Below are experts of layer 6 (counted from 0) of a mixture-of-experts language model. Rows are named up (a neuron's input weights, with its number), down (a neuron's output weights, with its number) and show model dimensions 0-191. Each number is 500 + 25 x the weight over its row's rms, rounded and kept within 0 to 999. Numbers have three digits each.
Before each expert's rows: "comes after" lists some tokens at least twice as common just before its tokens as in all text; "comes before" lists some tokens at least twice as common just after its tokens as in all text. This comes from a sample of Wikipedia text that the model never trained on. Tokens count by the router's weight.

# expert 9
comes after: "1", "9", "0", "2", " ", " ("
comes before: "9", "1", "2", "8", "0", "7"
up0:469520486498493460509518523519498484491473563490446540463497481509474504475539532518481476505484500490486516497490498523521533485504517476516508474511477516525466490506523492483497523509520514532478493454520516482493477512465492535529505514528430449531461450514471461519467528459485508472470542478468491456525531509529479534514489473507541457529475483486510497499482475478490493500489465477472483491522503484521485457517530479543512504521522464524471503475463501548473479543499506464516472514559543511520515498444482489511501505478528474479526510507484513493538480463499519501
down0:512521505531491465444488495497520507526542463470464496529476533508490470544527544493522499508511442464470487486488489523472453453501473453495503524526498528503493481490481550507498487540521541523490492486471518501550500450485563495497483475522453482506499510509474508525500481453488515491504493530487501426473460469475504548478501486520511506526452499498536507496484463468539468496509498519506514511469487504527506485515522458459508522478505528462553478509485473498502446495479466492483505492498469493451494513489496520503509510490443506471496504527476515479509497506499491510
up1:505585484515480486508522518533521493511510447491511521481515502479536501520480435491439491501456483538490496461513517503507505519467496527471481492450480460494493497508512486504493522504492497501508497461496474522479482472522494500493503556503505459497512487484510511456498518530478515512485506558505524514495484491555473512495542492502507521475490490492473501476548485540495536456543543451466490518498508485477511498498520515497507499503513516543460485488515517551516487489442532530491505515537523491490543502552502465490506504493503544539486545465477530557485520483494474520
down1:532495470521501466471530497491421438504507533487508517554485465512492513509484547434488507531493526520486499476529497491490505474514490498520560522530435466525511494467484579508484495480520507437492504511543470516526507504488495478502481502517495475524525524528478492470526515534539529472516487494540483510557516515480479496478497497544501511478506479510486505501512480542509484475512497461502560509493492484497505500454479482490460541521505549513494519500522465512530474483513513511492521520498503478507446507530492504497464518490475517498539506495463478496471499489511500504
up2:515494458506517469492487504481537507499527507466487515497489510502510506515507530538471487493484448519502543494512500490495516495459472518531513486502503475549489544472490482531503509483484477481499523493449501500478552472511524478506544510442505460491536449489498531526539470508499495512511502517489538506507523463462488491501513503498475489513471504529518500542461531426448522523479480496511461516481445499495509493490495458501545504516503499522510491557509504482446483511503465524512455520545498488506490546495537550500512502526462511522508525529524534471508466534445499477
down2:457581515502515513463539461503502473501504511499510534480494503551514499518521505503502535510502532506499488511546507488485509526513537525477466551473493501493458523484502479509519435506511496468495514485503490528499517474500483551477471484509461533481482512520469536505526536515493507491506510463479476482478456518530503496517538520497493507490517503501485504501482545524484545531457442459462472497559528476490473488474495491514515479492572516488472492515540488460497509494529498470494507522539523496431508538492482460520471494538475516495482523521517504526534506511502473507
up3:481491545536467508537483511517447478480451516483472478484495517505514470495500482512507542507466483496516493545482525491469479528484494507496502516493498510463475453494539491468456478477499527542465486525493487495488475504486543466569514445503504516513550520459502490508470444484454511494520543517508515492498549524514480543483507500468483494485499517480500508539515471491481495491529521541499481454513485537519487487455523511512505522501496488518511508458493519524461500528497457515503516450535519485540500541554499513491505491515456488504520485559517511475458488476521498488
down3:446534482513479488478542528488525507537480571496546525513493508478518489494476498499473494493515518520485489517435508519553520498534502526497530472491505496470532541481500498486502508523467492544529478473490510515472477477531495460536528548536513508474486517506534495534502540464478529525462494507482492543492504556477518546515494495516499473516450492484486542482484510437479557522460484524490520512442504515512501482491463505494446529516475470481458479479520461524504498484502496489506473499509508496507505459482476484471490507514478496542497504515483471495499503524537524505
up4:502515503502529511518498480490522529453524493473481442466503517537491499506488535505531477541503492507462500505514488484542546505481508515507495527480516487489481527488494492530504492509489477474482491497489462524489558437481538481521511489494487460497498491492449488524527472519514519504509472515485519499512524497471450491540530515469483490488528506500481499486564491487458467469502489515476480506517510532493484504468505462485538462483529492492511492526467482516482477513532455505493432523498542485500500506550478517454513502454432553503464512526503537524458513543478524459
down4:499506485513494488507492520497540469498464501535520552501485486489476508541526511472440470537483522480486485500525522488501503531511530529465480510495517474497443463482514600482516485554489515472464494487519523496527516504473519515533562463522485500526471529504479556533502475516478473530461495464504484499501512507516499491508473495549506525488518535464504560477493543493496540504486475504443430468520506536475500484506498482495506494523482480490466490516454495502482487492534488518476534494535500509501486498507498492498511518480516514473493549532481526500505470483500478501
up5:508528503539509481492490520548444506490505484530505509452497485479505516486517496523508470476519490496463496530505529498478520477492514498517523508501542528450527556507498483548482436495491457519472507524477497532473516503503526532474487481481470490528456510495510505505525464492480505499458504521537471527485536527489526482456479523492513543498516496501478515514522488487465454552481482475510505486479416518518510465505493463490539536509502445494491470478526538475541506494458484517479481533515472512488476487487539522470511484469524475463478509503509536449487472519509517493
down5:531481495528514491489488443531507479526501519481552485495482482494548456501535518483441521497524484519513521480511486524495463553508516545503525486531490478545443469494526608503455486495492482491485503487486545512529502505537503498508508508499491499490495500494511523465506501486507480483515493469482493507499483524515493463476529481489501475478546480492516469503544562488523484470484507541475517470503478503479466503544562482504522499490508517499451518491497510461506526498478512515508498561508459543515473491485480486491463513484507486472483516482512478513520516473497487554
up6:456513522460521458497488548504496499497511468510470483501482487529532482481494481512494477488472483550527490450469529532497505464524492512459496512494507511476477521456483475458483514460462475468519482466498500468464479466490495462487516507543475503491492521507536478508512451497526461486526537495535550507540520496503554514524483481549452440525502489505479497497475472469472471488487530515468504496516522492484501469503534511519526480469477518466496544515475488492473456521500507542509511464463510484464528478498483459443467500482513545503503518492505491506466494495522526501
down6:495523506461520531469512463526497518502505481557488508511509492475555510509545516502491505486494518558513452523478484506486510538479449512502482515536489500508508478453477497498484503493555459495546484491494520500511509460520499494500427508485552474528528471465499497495491498524468484461498495521491459517502494440492495475524497560520528453483512482496474493480497519513496492485462535453514522532512568497502517523542470508478496479471496562504505482518480509492515529500492476522483481513464530507507522492490527493481522471480535496458552490504501493473463520490526533491
up7:463479467425475471525495546511527479476515529511465530487500502506533479490495499497493462529503472508502506459488516517474496491528514508542515429490468512477469514513509489471463521484470506575513503478539522511450489503548463442491528521517514480513459550537526471529506498499547521448471516507513522510488516484485519494553477506493464497498497500505480495527500514465448501503501483509491528519515486500478482473484494516503520511540471515469521483518458494476538454523490546467513500458466490478514514530523491472491505527528494497462515480513480503482486529494509523489
down7:482527490549497454491512464503512524546449492506492488511505487523521478529498519493475490524485505477510493516495472546544518504481471553478484490502490539511500508471481451511512512489507532439436488488448458468533483533507439484493517562504480518500519494479528483513481514500504504548506521511515474489505498517535511498468500461514524443514476496488509488566478453510460523509530529495486523524488523496553455508528533527464490458467499507526500502502529489490456516532521517485506501512473524462505508507522534509518482454488483507494503527490481498546505520508480480512
up8:478471481518512488504538447513495487498513497523481525521486484546505524508486508529483516441546481498479525453501508493522495481466510492519492465506522476520497483511499523540512516478488486495483457500483501487497456472503528512476510501508510440503499473472526538492479487523505475491532543489517474457492539449492482532471478497542509507525492506567507523521567547477514564515493504530460504501463448515470506530522482502483503553484462486535503478522472510522545469531494466547495556493495465524522505485500508501502479504516501506498504486459526511528527478503541498517
down8:531536508534479461491494538496465515521492474437531457475498523458501480533513503475434470569491518478493515483468498493514534553491479540492488494488490511481505505482491559470521511510500502492511467458505489471498480458519509520492516493484501489502528509514523516475474505487511517512466472492500481501530510502499473534533488517491485505475521531495463485485475440484497461503517550478496490526512535471503491500505497435532512489493499515490514563498495504522438449519481531464517467503477522472453518525503498511496540457496492519506498518520486543506454519518493478539
up9:498470480496518507510516528487456415535498561449525456521485477530504537482537548481522450535474522504468505539556546468474505513538486490486493500502502495481511555511534496494510493532497540486500519521484448497500504479492499532499493554500531472487471512483505517476487530515495495519523532579503500467569499498504506521452534488515492507497507505493492508525492486502528505509517499508537492558469498496474479481497532475535546516480486517504487505494518499561512467479483521481488517499473495502477497487501508501471464468532504525490483473522493496507497475508496479512
down9:467456546492480512472458485516508541432497487524447497506494534523494482504484476514507503489500477530537454487496504541512523490499470517530476521526468538507482482444481586484519543510519518502522535457474521498509486502540537508467516481499488485478508461505510483451498519471508483488517467470499516496451515513501502520488468528497494500501517540470534562502508473498510505487457535478475482475507470497503519524494474479485488491485503524481517500497499461498504507496536477488484493536485510511558488517543495536453518525488484499517549498475495487529500470490496439522
up10:494523495493493502535502509513490528515454500507495470516510461543468497467497534502510504471506468486506505476501526493507499548447530504518503517506504503512513533529515486529508509444490476521519456488506491525499528533469523457499537525484514472455527492526495442530518520527468574492477499493479476491467479531467473500488498502470480487475503542500464509507463543467571514499501483521520504486444523533515493504524493447524508489475480497532490410478477499546517512471499505491487500469488559495508519532490532528514489497523523531491481472484500511491511506547505502491
down10:487507499487443514461500520516556517524516503497505565494526528490494467445467512468497497523514471545480450471544472533490541485491478498488504487487509526471521510471478525491514469470499507521513484514515499475486526535518447500469496521498540509534505468529487520496518483539479503528501509475501499481515445491523486471472469512498481416495505481525495495451469475522495473519533501524498492514532495485478502465548498500460483485512504485480525526516536498535485512542488438503513509506485497444533478511513500493489455501530503498514516515488526467522441527493484509465

# expert 14
comes after: "\n", ".", ")", "==", "7", " =="
comes before: "\n", "-", " The", "==", "s", " In"
up0:531506493468492512480475496476520515498464484491496547492500452516510494492475524504503527482484523552483497486515496545511552517485569534485488498507491499539523470487498486496537540522512451497500503442525491490508486503428492482508542512511496479499524519539506476506490512490487484518475477503507479503527491513518451532527492500504502506508526580473484507475510539471493533508495525486508465482500539441484513499518508480521481508524484469509484475519577511440469495478538510523494495482476553513464510506489461522472511508506461473426483478499531487508509499503514510515
down0:507452514524495501521483497452495512502478472527532533507449480482492504457471560495454505532499524464545527516531476527468555490476506481489504521476501498459491483506478553491470514537472479502506476514483555505506503496481507505475519530480522561486526518512464486533520516507542524477462502486430496481475488505473541507501529519488499478496489444507489476524467532488450513551509510504488499483530473531438504512499543497512508508501479538497508551481506451491479453493502503474443487483493529497492518500508503494530495474495481484488517482522519508484505500493508516537
up1:469500464484504479542485510492506498484535514465477527525489512502515541521457544544508507509512498506513475476534511481477506528521483475460518526519541500470480503494442491506499500460516523529526472489472474488460476529506518542502514522475496480478496490431508499502484457501529471513465492501478513503535467477514552520475501518517506503545509519506500524506560508517469433505487512496486514477481484503500519464493494519473449513463507484482506545545527526500482502504525477524492491471546452528523475488509445489525462526538440463494505509498523502534508494493527511542
down1:526482497445455493493522429494495490501474473533529513456553493480489490507520472537498531474501541472511505491519486514476509482523510487474525524502536498477479529480538459538500489472521513483531494474465523469530533475503521503479514511485509528493465508545555523564461534461499509482492512506502502534506486446507460509450473512494529480459515511486502479516539531505510514499503465486530510532462515482545542464489481487475508490511553492474540489499480501507504541496479518473539493463465548493514471454535504509514529477510518506494503516510482483519510480496500504478
up2:468515465517489455540526503541512472470492507501472499518467466491493540443452487464524504513531531495497528534472501550503510493474507495503503505505484519496479484523557506509497519502517537530515467506497503467508521535525542524522506512517485514485512491523542461491503493470492506503515507516500468484515542504461512511484469480507528535534490455531487523488464468477513494465509499474504504525472471452528433557501432501509482509481512498467501512499486502500496510508512476515516516466475540516516500506520437546520474494510537476500530446488448490519483484465516482546
down2:485546532507533468470524533498543541513485520510482439493502550518513503513471507515452484466429540513551500477501500525491491485447485515506503466528529457485534516489528495495516534521491512477486467484525491517505496491521482506509504505508515523478522472501477519474521447499499528492518440571496492530520523511486510516538521494528461529493508478521489552505521512542497505460486501501506466541492499493504512506520497479520471501481522511486487472530503465504490515493499526512448463505502500529516522531524501445487484456485473479520483567453493506510479477505517532510
up3:469466555480525494516477531473487524498471527489500486505482456529552540437484555489497536491502512493489476474520513494496442503517496508486478511474562488475481454477507496469513465491474503515486489496495503437545495522503534484505512512481504493516501490503479464431482543495514510486493484489515511507526470491545526509524492486488503494532494549552518503557530449485473503504528569495486491512501536480482506531512503490501487506446544494486500522474528506518544503480490539490494492554467499479505519509493504494482533495488500461495494471476496499504523498452528522513
down3:531510471516506482520485489492516468491542467515481502509532519491533475511551419511518482527480502483489473517498494495506518498467487482490466454478453500511485510450514491535525488510489478480488500505487487534482520470501502530518538493493485516481462481512540543544511467525520495529483494509529508518492508494494514549508531506506538485504540523486499514469474545500535478474526438492469542463519523564491492473435508480476487506550449493514490476530474491503512474458472504484555485460482503514519485521493471513499444485485496504525525519510536505541490530505484482508
up4:566495495496516566479487494514500496514432501534487538503502501485531516494496544494475547501498488505454497473504497496465511519454531492495520515453467441479522539503509483519466460484505457473487488487453491496500491535470545488505503507513446503497512475536532470492534498523495490508476529521499469451517521489518507487496534470524465523494519508509526476505512541497483506476515493521511488471499523501471516482520427478521509505538502482466508454481521479513454531519508525497530498502496496461495495523480500519515534458530547513460484491552490483510516519527457518499
down4:496472479520549469520490488528499483463543567540501460539512505502507497468517542476486575501474457486520505485506502504487489437535502488518493479545471521491540529510468531460462468498477501533469512524480511490510529490498536534471507496503468509533529480479488524493511507546530463515469528496507531468533514503528481464551485494520525482491525497486474493514469513496529483491528498518516520471506570545506501497491494469537493508502494498497507502553471462471518539459470485494503507511470527490510540505524475499532515478470511477500519507512463482478522484481481482504
up5:524461502495530499479475463533488518475473543526479512527507514496495495463513481494475502501538506500504514508481466516483522514495464511508502478521519522473482530478521501544515477526525487502480522539464490554454486466497477498494484493498523509492501502522484499512554501464489498530545518504516537489558491484491504518528513512472519505477464513552478534485531483447469554499489444476475494499488518466477497491476558514482464506464508495526532502449501484489497469471521484464532502497520525506535493545524490493507554497502442494461528487536521477516502513538472570498
down5:471497508510491540507519496484494492522507507481511516510524466517555511484487454519514476495527524526451528536469531510530481483533536496486508533470512469519535466515493440513487526502504524487512464437517492466502490512479499481461505499561493493510501485509525479498471467499511523526449492536485482531464527499508494511501538532501519504513502505455554483475476487496470502511535552527499476546525535545475535491506465491510512491533487465534482472526504535543511526511475524531491482519527495478448487490493495487515470490450539515532460526484495542489541510501513478522
up6:545528484490465519497487472499510499489518483520455474468544495516470505514493509543483533492512481454515523518504501520488525474541511534485501463444497523550486479521487492499472532501511453511473473499468463494529505537469478506530501575499505496526507482497479523545454511473462506517457477502517476507532457547489479516515502478501508504511508480530532477495505503471501493483454484546497507475505496450455520535484516482501494512507449477518464519515528519526511493511507553534491525456513515488463504506461524552467542453477506545513511510501503490516515503491470516502
down6:473471511488489517476507521507557590494509507481543484509551489518503475444523514491429493508506505504528504515463511513471532469509490493502486499526528493515484501483487554511504525488527501495476498525511502491477454519471532492481468474506487518532516499435489462510501537511500495511526494477505521474529467502494490506490486532536532486490465522504490487529553528474522520538460496440483496453507466487461532442505516503466495527487519479506495501513494525439477494483513520477509476541493471509499514502506494521532530457500523506560493503495462517517528530518490502514
up7:508497506502471504499499516507499552467525496478494482481489491509511534489470425494519525504500454518516526479522536542494517483488539482481498527520491486486508520582484494519509501499520501519448508512498507489514480544516514577476482553458466469495520488505551477523491521490535492527531521518485538511506527508544481538445481484487505499514525509548505516502454470465489455536521489467473504505474491521527511480502503457493509494511507502522510514468517510540461467500462480507519477476464489464486487515451494493514479526541490491537501503510484548490499558498481504514
down7:489473496526511511519511507459511493513517499493502497505465468453479502483540492467481472474546478504463482422545457457503498487531510461486503499488498490534512491492473510512513508504464494506485535512500517504487515533493522477479495439483480499517532468490537513465466498489499488508529535447467536499568515499492517517500447490460475468494535461507521510468514487486483489492578515534518500487516516494541493483484525498449471470540492491513476517498545522529503469491517497525463505524515487497490468508522481545505466481468498517455503507526528483490508473449469508491
up8:506504544431448504546494524498485481533513494501452498475509507521471526457490459516493489491547489527505496500497525482496504529509504501541504475463503506537532447535495507496509466466509505513475439485514511505504522468507553512474488481491527473520536480501553498506494442464522520518514529486499553491507538493441475518529506458485505491515483494534475509512519508476539526474477482457493483521491478551497479471524456470487499534496522464495484502445508496504506504529501502505453457519517546482509534517496482528494549493497474467518497494494509493490520480528516481530
down8:471488490499488480440485446488486497483506542461491544497489489538474538469492512507491463516519486475472490490479485487452497479505474471473541500506482499489506500485524688486485517525484504521515524518498511512520472511503501466495497531514521476501489500511522481498491468503513460469534503461529516495489479483507508486509500474535482477461476494473475488514537545489499476505478457509500517470506523530495486519508512481479520509513485506510472488521502503508501546513503464491514512478487518508492486471487516483521542506496507486485489491510531497474501457519517497476
up9:492486496466450504497506489481539490515474487552492499510505523481485517474514507517529507494522490490493537495499516466549512514483482484543502430485520460510460554539463495522450493509499470558529469471545498477471540488463449533478520452488498471521545484520458511523473503485512493517466506521520545501491493521493487527482469450500480503508456468524493494494505513515514546476443504479470468522452498513483479532489483513513544527475476509517509435480482551465522501493485506532483478492513471520514479493487490530495525525484488506515486508499501488490485491495514539512
down9:494480552524480515534535460446504485506500523510543499514522432510526480462514503504505475545503490565555499504495495546472494528509458505509521480476532506510457513498509504502471510495502524517461457530538517508489489515541489533474473485501462462518550516513517530521495507498513518513467498510495507521491525514540478512523496513502517495448489519486440487529476514549579471495524487505498523492497507505491556530439464481522529489516525486488475492449525511496546499498490527494525511493508534485521497501491540518496534507473498488496500488533482506526499497503469521470
up10:512466560474496516468460515497503506504491528453474513489482464481533461510489493508540500476538510538538466463483466455544538544488502487488481437500475480507531582484528499534528571504487466526505507527503478502495469476464502508506496498538510516498473494475447471514473511487463479511527515520512519471548567459526481514558468503479507518523494494479475524481515520486495514474506498508469502510504499507494506521509488471517505465482498471519520472542472533486496494538490506501488482506519509515501499486485477502495532466503513480459496510476455491528523511503504484533
down10:486509462537541531497495505498496495472465495513471500464486438442490506490500488486520432506513514502522453533498472482467455508512453533462471483514485489498503513495540461509477487506474474542518521465498507489466488527462484497502478509484467499471506468531483497474475470522519499468499469482519481502509510497456494538523476482474496525517491520472499487472519516509487467493477489467514464474494563497557521516502513511517500453476490516484514469499464479494496484476523492482507538523497496548501440472478471476541488517517554484532510492493475477454517526511448525537

# expert 6
comes after: " ", " |", "|", " (", ";", "–"
comes before: "1", "2", "0", "9", "3", "4"
up0:460481551500497560508488488476447498490492469497476553473480532517479477544523499534460492477490431515515506522471509472478513514473492473497479494501519541485487513527550485494503511509487500531519511443510478498500526487495515481504520487454492515468512487466503538496518500501490537514552505513517537486473526530536510517502463459506514463514526475512519465517507498509543478479518486497499506522492477502475531544480527532522488457497502528520479536461522494469559490471463482495507484552493520481506523537481488514488478505521448496446494510476505489467503499550546480509
down0:518533491456543487482513506482500517540493511519484541547541498499469483487476505517520484500467468503497532528499495499499473468521524484495517472527526470515533493522489496488477505471533484501493513541522512486514516460469504506484530570520487515479477491487514502513536490561514484496502552471511493536552496508511533494477527511492473454519488507513491513471561479477490477518497468479526490508521549491481477489465480470501499514482538526501482459516455482515480522504516545483467536440480534501459552535500506459503476524491472495538489524468481496531506500557490462529
up1:478525497510487473482480505510490452504439497451496482489513476492521493483471476509510487527503506527487497527537480498462450512524541468467492521472559490494528499503547496541474488475450484525510536498479503453507496506510524487482518493516498488502488470532507466475442461502457501508530534510501512528481465490527525506504547468504516472511511494523499457519488529496534514523525482498514509473519481491475544470515509496519499468456537471491502459469483535520481501524454477493516500458467528507484491546492462515496525503551508473446504505457464524510527473491463458515
down1:530563495467514552498446527496487497527489491545489501471487502532534503498520463530456519489510482496496426525458505482524495495535490487489495508512534484484493481477500461536482496459544486512472516485493539537505475541480455451465508528501536497491469515547448505486512534534500516530528478503506491516532494492511504524464482505495529484526475499462523465518497424493522514500522503492497493472504489468497480481493513513481482476479500440446526530508503496470502494474496433560524492514517511495497484480494501491493486499470485511481504491484484496464531495508541475517
up2:479436512494468444532512482485546473530460506471474538531509471538507486466459484536543484513478513539475500536530549492480493508486483515526514463471511507516516492481487503502495485541459481530474498484514492517521486542501504495481483528437508486463511513534499499529492479524529506456476507489527498486510495539511540566514478505526492480543485518509499468457529511497522532522522481522496482501523511475512469458545459451491482510490505497471498520487489475476514529514522460487502519485489470476456498507474510503514458474497524487472458485553490501489480494478503491457
down2:558475500520481513488533498484466491499482502496503491520473499525504474507501518497506509525516508504497511490536476518496507570505518494504535500501493490517485488495471664487502512490508521465541500508513514510481473479473532502458500487520494494499477459499481518480501526468475439506501461484503511501468505518508463548461487495456520478506515502518534541515485483482485517475522531538491512487522477495515537508483520487491510471454512497489505522472516537519480439493496507500486509483501521521474491486554501520460539468543510516506516524505511505523477505508475469497
up3:557488518495476514558458510504486507499488525516499503474497511514489472494483515490491514520511487536486522489474472503467484500505506432502441483509487546472495471439502483475472513476518499455479540465469504479546454506517470487490473512528536470525487476506499540519486496510503482461497533515487505481482499513484513541496490490483485499477521511498480486487534497526458505492523453491486495526483449518521504508498530522517502484492462501511524469508476499562477478453476499467501535512467441514507556537473500474452478508530512526480543500448473490484471508518478548477
down3:510492526524526483519486537499499453484469543499485482530478472518490510514508519496521456514547496501547489498471450486515493524500461482484535526471488508494544463470453488501499528494527452457521515515521499532518486481534479511529501530547501487531515483506480504516549551505467543509496496511511541518518493514493458511503473488461471511485441489450534525510498492497501533487548504482485557499496475490485501536512481481485462523523485492498509496495469455475539503488512446500548471504493494489517510528448496493491482477543464505462533541509517551491515486513480478495
up4:472483496473512493516502470489497521493536505484460497507515520548534513497492506525523492504551473492493500535494506483512527497534477509516504480494534482480481442493481495544525477509513513526513504528474487462520493507466474545459524484471498505493515520476542498508475529484472485508504511510500455506521523532507499509487539471519491493539515478528482527484522575513523513486493485503483444516496514519536471543502550505503505480465435491574488449487517497527491491485532485484495499516507510480538485536535458463492487445510467491472521526532449487482483508513466528442
down4:508531490493465488510524461457494528502485483529457521502484493485494519521506457511517509478484488494526502508520483516459488474501412483508480478509517508544479513542483564469475494523523494497512467478495477493482560489498525505483510498455469511505486497507517488517483493527468530549480497507487495473491503487490487488521488527538513470528459492493523471516519479509511491491470507491468511506515509484534531510483571494479496478519458524472488555478536523504477485500514473538531512502497483498476501464509533545408519523509523452523475485513486498540460537452513488493
up5:472505475502493513465468499475466526532508547454467497545490502526520493493514548505511469507503498498508490525520500491505510525496492440532486486509458454540540514519488488512488483491525474476507517520547546496488455499470535486469509509533547555558506491483496495450501506520514508516497520478479434456516535495475474442511461511526495518515496496556493535470496489468545497522492501492501492528472543501522531503498502492471495492524488501494530495457519513491489444510456494454547503481473497491500480494489478488528514503536521502507496496471513541537485498480473464475
down5:467469507515534550505470505431477525501530554511426442500493493504472502457540510478532490513534490455511518520516516504490497459495495528505511520486475477515492482522501559488501481496522523499534494490510522519536484506493501502510521441526508493495515518502470477482522536532534473515492507470495493474500489503463496484510529479539467512541466477539539487507482524489501473532480514482523495478498482497528509504530475491503464513502488483514524532495476507482520410521482523479558491506484517522534492563496503518473517564490496505491489512516508515517481465531471512514
up6:533514455518503515527493464494526530479521500499502523530485497510526480487477508422503505545513460480568525517464491531504451500522490517523500500483461503482486526517497472510459520514516480477467497501495504502538474452495511487498490531545475492469548498526497529526506473487505457454511511502497519509483523511521498500514493483494503487532488483474492470488499487518450469484533551478471490550459475492488501513510461532504515501540437516492488536495498503530474467469492495416500455498495494486498510507531506485492491515531523534559504503548458529532518505490484492497
down6:502475504479550445549505514483489509497495492430504463530486532478508502474546511498498513545455503489451485466472523531462478499515523470527497499534502544506490520488506479508497490541470531501506482465489470528447499446480522515473479527495503506474499527516533529514470562545530477531499491529531495538530474530511469553523525503550523517486467472525471493482494508478531497522515514502492498506500474520510550451482506473480497507501485540511545512514499487497501503529469514486502484534464508492485491510494469506459490518456481487497474537526485527505527512473470508517
up7:472495492481539491448462492513443492528481510512496526500494510540462479485474500538483520494504539485473519493462487530456519505478530527527526518544502474515540517475494490511503488493531465499506450546515525500521480506513511553477485532515499499506510515484478513491501528487495478489524563484501506513540536512463496532537528450502487504499511490499485520473517539500497527476487501478486510521453469508470496472486522538520517503470495512524532478488547509520468467512497544514524534497508535496458480482491472554499546535540497504517483553494536491569507527497506548519
down7:468515515508474525523465528472474485519517520534435450490426513491535518497518532497469508525473541491531515499530464464466485464530472512522523507490476482482515525471456561512490494524486515534541489483513548525528490518527498491463486494478471493491518510517525532502532498465503499524481543437529480534501495484493478558504487495474485510521470538513516504507463452528494510489511485476546507471502489500515500487516511510515491525482505498477504503518495496471511437473496498474521509511538517505468491489477532513517503528507511519516490514476543516484477539557516549494
up8:490453518517515512487463526500506474504472438531509475482493464490486512474504489515466494509478474510466528477532478514525571499468484535507482503500459485506500488487530487521471520522479474518475538530461459528467489455514479486506495558513479486487497511474467476472529474468538517507489498577480484468505524492479484537496542522519518493472492491497452530468521487454494478490447531467475520476477491477538513496561513500504498442479472506542484501491518486506495482496504528484495479477484552500493479504505466535499540504455501486531488548474492510503511512494488510504
down8:487497471527497490484472468493446463484480444533500502481490501490491527463483488452513535486496524530507526533561483480450494518550435524508490521488530527485523499505468508469493493500521481510480504501500520472501522536488446502498480498480513520491480526516465495511471555527527470522515515515514510496443524527500558494491506534474464488513527529499522508504511481501481488524493495474509460488528495489509472528479513498498553490535482443520483537540459481447536504544512508451523479490485511443520467525508523512521495510487513516513537535502492475468514509490500512488
up9:457440466529495503505501478502484465542544516529471468464496510523505498487527507511505502470450470479478498493495524558536499525509550555486522509507491476442517524516508503520509523467485519481534497514510515520452509490504522500540530522508515487501516489516529547492461504530505439543478492506509488480520503550517506472529505468515541484501476491533504528543486528441452485535453497501531511485516494510482538485521530504485517528491482500503464499480476462527482508513464519564493504526541466516455521496501515527494531515489505491518480514506477501491541477496483514492
down9:549496495470488509477518485476507528511453509480548530502537531522460493529499497524459495521532535525484514517501503493481568515510516496455476482518474541484494525469520441549523501461464483499512491526518503517516519527510492497505502502513497487521490510515461506500527532504487527473485476501508528523491507480494491473530514471497467541481517520484532492492510480505505490522474545520467504510532554519514469493502487514525487440469556556500533520505522501512501537506525491502548492470502546552508473508517514487506483496494486550524527454488554460489551537533502490492
up10:435451492486517482481512511511507494526478528495491513502485540497540534514506512515485546523531508518480517476543494492522524535505516526525487528503497537493529522536505500554496485519492489515525477543471499500525491492540568493565502544517559456494536504467461490512506498503450516543532503488474468511504530475538511502509510485492506520501505496518519531527469491491509483528537501495455503480480503538484521478523544470535509548468473473520516507496504511506507469528481525496456540526492520510464491520502512508466504511484492505484498441473508532518474546487452479473
down10:507479507539484495462470541475512510503468488516502450553496476493490515472520491521477492508527538527522455527492473528469496475495551489522454466529507528509505516451474457515488508531509544471496503497540491483495460500545502500462490474484486527488482513484523569520509480476536519495485505534504474519490488517512489510470537528480500528525510487498549467506487490493469501467531560469536509501517479522470526490474462470519446515498481491463471494515525496507486481524468451478514534520505519541483461497516476498495470490457495484520487486458557517522501495510504517535